config = dict(
    balance_bias=False,
    vocab_size=32768,
    norm_place='pre',
    lr_head=0.00357,
    final_lr_fraction=0.02,
    doc_mask=True,
    steps=8246,
)
Below are experts of layer 4 (counted from 0) of a mixture-of-experts language model. Rows are named router (the router's row for the expert) and show model dimensions 128-255. Each number is 200 + 40 x the weight over its row's rms, rounded and kept within 0 to 999.
After each expert's rows: a language model's description of what the expert responds to; "gets" lists some tokens that make up at least twice as much of what it gets as of all text. This comes from a sample of Wikipedia text that the model never trained on. Tokens count by the router's weight.

# expert 41
router,260,239,199,182,170,203,169,309,246,155,164,245,258,134,169,158,261,223,258,179,214,257,202,287,232,159,188,204,206,236,186,142,165,169,235,180,203,250,161,167,210,257,216,235,136,187,264,179,231,131,259,170,171,190,209,263,260,231,177,199,169,211,169,178,272,197,229,176,197,195,125,208,199,245,169,170,220,164,217,268,183,179,210,257,259,265,201,213,251,182,227,212,218,198,187,173,224,213,168,203,143,248,208,124,205,264,236,216,207,230,226,211,181,196,203,180,161,217,216,172,200,183,188,115,174,176,168,245
Description: Possessives and determiners. Possessive 's and possessive pronouns his, her, their, its before a noun, plus party names Republican and Democratic in election tables.
gets: "s ", "his ", "their ", "her ", "its ", "' "

# expert 33
router,190,162,274,197,185,221,190,244,182,170,224,227,220,153,161,260,178,259,173,194,186,216,247,200,219,211,205,209,182,155,156,211,231,157,184,184,225,266,252,229,203,225,206,179,185,266,298,136,243,180,223,149,174,218,192,188,194,190,158,223,181,174,190,221,197,227,188,155,154,218,155,229,204,228,117,202,195,176,221,212,147,167,249,194,236,223,151,281,171,124,184,231,152,215,220,250,185,231,76,170,187,194,260,226,157,210,193,115,246,226,239,172,225,197,248,212,214,147,233,240,245,169,185,200,149,205,188,200
Description: Compass words and dashes. Direction words north, South, West, Central, en dashes in score and year ranges, and of, km, century in geographic and historical text.
gets: "–", "-", "th ", "of ", ",", "% "

# expert 13
router,170,150,212,165,183,198,195,262,226,257,190,198,289,148,176,124,221,237,160,172,102,145,185,234,180,187,175,179,166,170,175,225,199,194,127,211,218,168,120,240,187,255,197,193,194,245,233,176,157,160,156,234,137,255,254,231,240,261,175,223,266,212,171,215,283,235,228,219,163,169,204,220,300,251,250,130,151,187,219,221,144,184,228,206,229,165,194,177,197,175,194,195,253,169,156,222,216,227,147,127,176,211,213,111,190,183,186,239,260,208,228,241,161,304,208,236,185,171,250,102,215,252,136,140,188,130,179,215
Description: Quantifiers and modifiers. Quantifying or modifying words after the or a, such as other, some, several, same, many, every, whole, oldest, three.
gets: "a ", "the ", "his ", "first ", "two ", "other "

# expert 36
router,212,195,257,240,210,253,188,242,118,170,173,213,136,185,202,231,216,252,217,194,180,291,208,177,200,249,131,162,165,231,240,143,168,171,112,191,162,214,191,183,187,168,249,148,230,173,112,143,243,212,138,177,154,205,263,276,184,215,205,208,126,67,179,193,200,171,239,232,237,276,130,226,160,200,214,206,232,178,212,298,176,191,266,144,160,195,118,185,201,193,203,183,174,184,216,237,168,235,185,193,189,224,186,246,164,144,172,200,206,193,171,191,196,209,156,229,183,182,175,187,190,172,163,166,221,181,191,204
Description: Opening brackets and punctuation. Opening parentheses, brackets, dashes, colons and semicolons, especially before years, notes or glosses, such as (1973) or (Remastered).
gets: "(", ", ", ": ", "; ", "– ", "— "

# expert 19
router,183,185,223,182,276,250,175,244,205,167,185,200,247,171,204,220,189,246,281,193,170,200,238,215,212,200,157,168,213,253,198,220,262,190,250,215,212,232,190,218,218,234,261,144,226,272,206,155,254,154,173,155,207,232,208,179,214,249,199,258,208,221,203,155,254,240,208,192,184,212,190,272,196,227,156,254,174,165,265,261,183,213,218,175,240,176,183,233,161,216,189,188,190,244,224,219,207,205,230,240,220,225,183,187,265,171,226,246,228,200,222,216,252,182,137,302,259,185,220,165,148,220,176,206,163,233,227,180
Description: Pronouns, names as subjects. Subject pronouns and first names starting a clause, e.g. He, she, John, it, plus opening quotation marks and colons introducing quotes.
gets: "\"", "he ", "He ", "she ", "She ", "John "

# expert 8
router,171,160,183,137,169,192,115,182,203,252,149,228,235,138,269,222,192,238,189,213,200,181,188,227,180,151,163,214,202,173,163,201,230,225,148,254,166,126,169,189,207,212,211,173,217,185,200,179,176,212,137,184,209,210,277,189,229,245,216,194,251,176,234,217,303,233,177,251,196,210,223,183,170,234,206,221,246,138,208,175,162,181,214,127,268,213,160,202,194,176,172,202,212,237,161,228,153,241,171,86,168,242,214,124,134,179,212,196,202,223,266,230,187,240,197,256,224,162,178,171,138,210,113,214,229,214,95,189
Description: Nationality and institution adjectives. Adjectives beginning proper names or affiliations, plus "of" and "the" before names, such as American, National, French, "state of Florida".
gets: "of ", "the ", ": ", "= ", "American ", "National "

# expert 51
router,185,165,169,169,246,168,198,201,154,188,165,224,216,161,224,215,177,179,240,155,191,223,249,149,242,204,186,152,212,280,188,201,228,213,230,245,177,219,191,245,229,223,263,164,194,175,251,152,239,122,205,183,145,232,206,191,178,188,138,268,150,178,170,297,201,146,164,222,193,195,244,260,144,147,191,195,242,130,204,242,133,159,279,191,220,189,225,225,188,179,172,218,150,260,186,256,159,242,219,208,224,214,252,291,127,149,221,193,186,219,244,207,173,229,195,251,243,197,130,226,172,228,150,172,248,199,138,138
Description: Place-name first words. First words of multiword place names after a comma, such as United in "United States" and New in "New York", plus 1800s year prefixes and This.
gets: "United ", "New ", "which ", ".", "201", "a "

# expert 9
router,222,100,167,245,207,186,208,217,181,187,219,239,192,190,173,215,221,278,214,184,142,229,160,245,226,157,148,150,176,197,165,188,231,193,245,186,197,213,204,226,236,186,181,161,142,199,266,232,259,174,146,110,177,152,166,186,245,213,182,206,157,200,185,164,219,235,222,170,162,226,209,130,204,207,261,158,187,140,203,156,148,196,176,129,255,119,306,200,177,148,142,162,165,250,216,232,168,170,217,195,223,167,253,188,249,160,203,274,222,159,230,219,191,198,216,230,262,215,158,163,242,200,175,121,166,213,233,144
Description: Biography lead copulas. The is or was after a birth-date parenthesis in opening sentences ("(born 1959) is a French writer"), plus sentence-ending periods and taxonomy words.
gets: ". ", "is ", "a ", "was ", "). ", "an "

# expert 44
router,194,134,267,231,209,151,177,244,122,108,246,180,227,190,141,207,225,201,212,223,186,184,252,228,214,180,170,181,208,224,171,83,213,209,187,226,219,264,161,193,175,147,224,198,106,163,165,196,203,162,177,173,173,216,207,170,219,215,211,221,162,157,147,208,236,198,230,215,187,240,177,233,200,223,226,195,209,177,203,287,149,169,236,206,243,189,263,237,236,145,248,143,147,241,170,199,222,249,205,229,186,210,145,307,203,224,247,272,199,224,209,174,242,224,157,173,234,211,193,210,168,209,210,152,206,161,104,174
Description: Table cells and article leads. Pipes in sports and results tables, and the line break after a short biography header like "American baseball player", before the full name.
gets: "| ", "|", "ar", "°", "by ", "ch"

# expert 3
router,184,102,220,146,232,228,173,199,180,187,174,239,264,208,242,160,195,209,168,135,169,209,231,202,193,138,186,197,141,169,164,170,211,130,161,203,197,189,209,222,192,295,170,186,124,217,130,196,214,195,192,174,210,209,237,155,199,209,162,225,171,181,141,153,167,199,193,217,173,128,309,263,215,207,219,147,214,197,251,209,163,211,192,163,290,254,259,222,218,137,183,158,213,139,218,203,224,241,176,171,168,174,232,238,201,180,179,210,227,189,213,237,287,192,191,230,294,226,207,214,205,197,111,178,121,176,200,146
Description: Articles before nouns. Articles the, a, an, The, mostly after prepositions like of, in, to, before a noun or adjective such as first, same, United.
gets: "the ", "The ", "a ", "an ", "A ", "= "

# expert 27
router,148,154,204,196,156,166,149,248,154,115,244,287,161,189,230,192,199,185,199,204,221,210,225,177,175,215,166,128,226,179,217,255,204,165,146,209,268,218,141,164,133,200,243,209,224,159,171,109,161,185,197,105,239,177,236,231,179,193,158,180,311,206,208,206,208,174,174,163,159,204,218,190,171,229,217,166,264,199,236,188,158,193,224,146,277,286,235,246,149,194,214,199,235,236,192,181,200,281,130,174,229,161,276,201,203,190,223,259,267,224,241,220,246,204,183,239,152,178,177,180,161,142,164,186,138,235,213,180
Description: Line-initial list markers. The dash or pipe opening a new list item or table row, plus sentence-opening In, On, At, While, and taxonomy labels like Phylum and Order.
gets: "- ", "| ", "In ", "in ", "on ", "On "

# expert 5
router,276,184,203,161,178,171,194,195,184,163,208,280,234,170,174,269,176,127,194,192,186,290,276,203,233,191,111,155,204,256,197,215,157,205,224,229,241,249,199,193,187,169,239,215,217,221,144,119,188,130,219,122,128,167,195,247,269,222,222,233,191,201,173,186,240,170,165,172,156,220,182,246,176,152,199,189,184,127,171,201,184,153,214,181,185,213,169,267,208,152,230,188,204,300,231,201,143,268,186,225,212,245,244,220,219,183,238,209,204,257,218,231,244,241,188,259,212,194,176,198,193,168,157,137,144,143,149,159
Description: Month names, infobox colons. Month names before a day or year, such as May 1965 and October 14, plus colons after infobox field labels like Cinematography: or Authority:.
gets: ": ", "January ", "October ", "September ", "k", "August "

# expert 1
router,120,185,189,148,200,174,199,226,229,194,231,233,238,156,224,194,233,233,252,178,151,184,202,210,178,171,244,200,137,201,181,144,166,208,168,204,212,226,126,293,221,251,220,243,243,228,190,178,197,201,186,193,151,220,230,248,211,226,173,227,258,215,144,165,248,183,254,147,157,165,235,173,188,219,252,146,197,237,205,210,160,185,262,214,197,150,251,204,216,171,174,197,251,147,180,227,180,227,184,173,247,246,221,66,249,154,170,221,239,174,232,192,252,185,248,130,182,184,206,185,214,250,167,207,192,93,168,246
Description: Determiners before adjectives. Determiners, possessives and descriptive adjectives opening a noun phrase, e.g. the, their, its, bright, extreme, plus hyphens in compounds like long-term.
gets: "the ", "-", "a ", "s ", "his ", "its "

# expert 55
router,261,182,258,226,189,177,190,216,147,161,214,232,236,203,162,270,181,215,117,195,210,293,232,211,222,177,150,174,154,248,168,203,158,239,267,209,174,263,170,223,253,257,244,170,145,189,195,136,242,142,176,186,189,184,200,245,146,272,171,235,174,186,199,216,257,121,164,225,139,263,181,181,186,243,197,218,146,171,275,198,140,157,210,287,190,157,181,227,199,169,215,153,194,272,151,183,140,265,208,231,236,201,190,187,179,197,199,157,169,263,177,158,252,263,216,212,131,252,197,183,267,166,167,162,142,194,119,155
Description: Table cell separators. Pipe separators between table cells, especially after years or numbers, plus semicolons in number lists, LaTeX markup, and footballer positions DF, MF.
gets: "| ", "; ", ": ", "– ", "\n  ", "′"

# expert 47
router,179,184,281,146,269,151,149,219,173,186,191,255,266,198,195,244,223,207,277,237,121,313,222,294,215,146,188,168,176,232,161,199,215,177,178,228,285,252,157,190,175,136,203,198,150,227,257,194,239,187,189,160,219,136,183,245,261,241,232,210,193,138,156,207,263,141,144,255,128,279,119,238,152,200,212,198,245,152,200,228,206,161,298,179,195,196,211,254,176,144,199,171,200,264,206,182,213,224,169,184,250,216,247,234,195,164,236,192,261,235,189,80,194,227,199,213,183,207,164,181,243,184,189,166,144,188,152,153
Description: Conjunctions and foreign text. The conjunctions and, or and &, foreign function words like de, del, das, and word pieces oc, ic, ac, as in Autof-oc-us.
gets: "and ", "or ", "& ", "de ", "/ ", "oc"

# expert 15
router,170,108,193,159,250,150,180,176,239,204,226,210,188,140,166,133,184,222,239,237,181,253,142,317,236,214,230,185,253,210,176,197,170,177,171,182,220,216,203,239,165,207,242,146,171,208,262,209,231,147,236,163,207,305,197,236,231,183,205,143,225,226,45,224,160,201,235,225,119,219,154,211,166,228,177,212,203,198,241,225,183,165,189,184,175,189,184,211,161,123,189,166,196,235,226,250,220,235,102,193,174,250,139,148,200,190,198,237,241,183,194,207,139,167,132,277,211,225,130,243,227,226,212,219,239,174,214,176
Description: Infobox list punctuation. Bullets, dashes, pipes, parentheses and equals signs in infoboxes and tables, especially before numbers, such as "• Total:", "(26 km/h)", "| Total |".
gets: "- ", "| ", "(", ".", ": ", "• "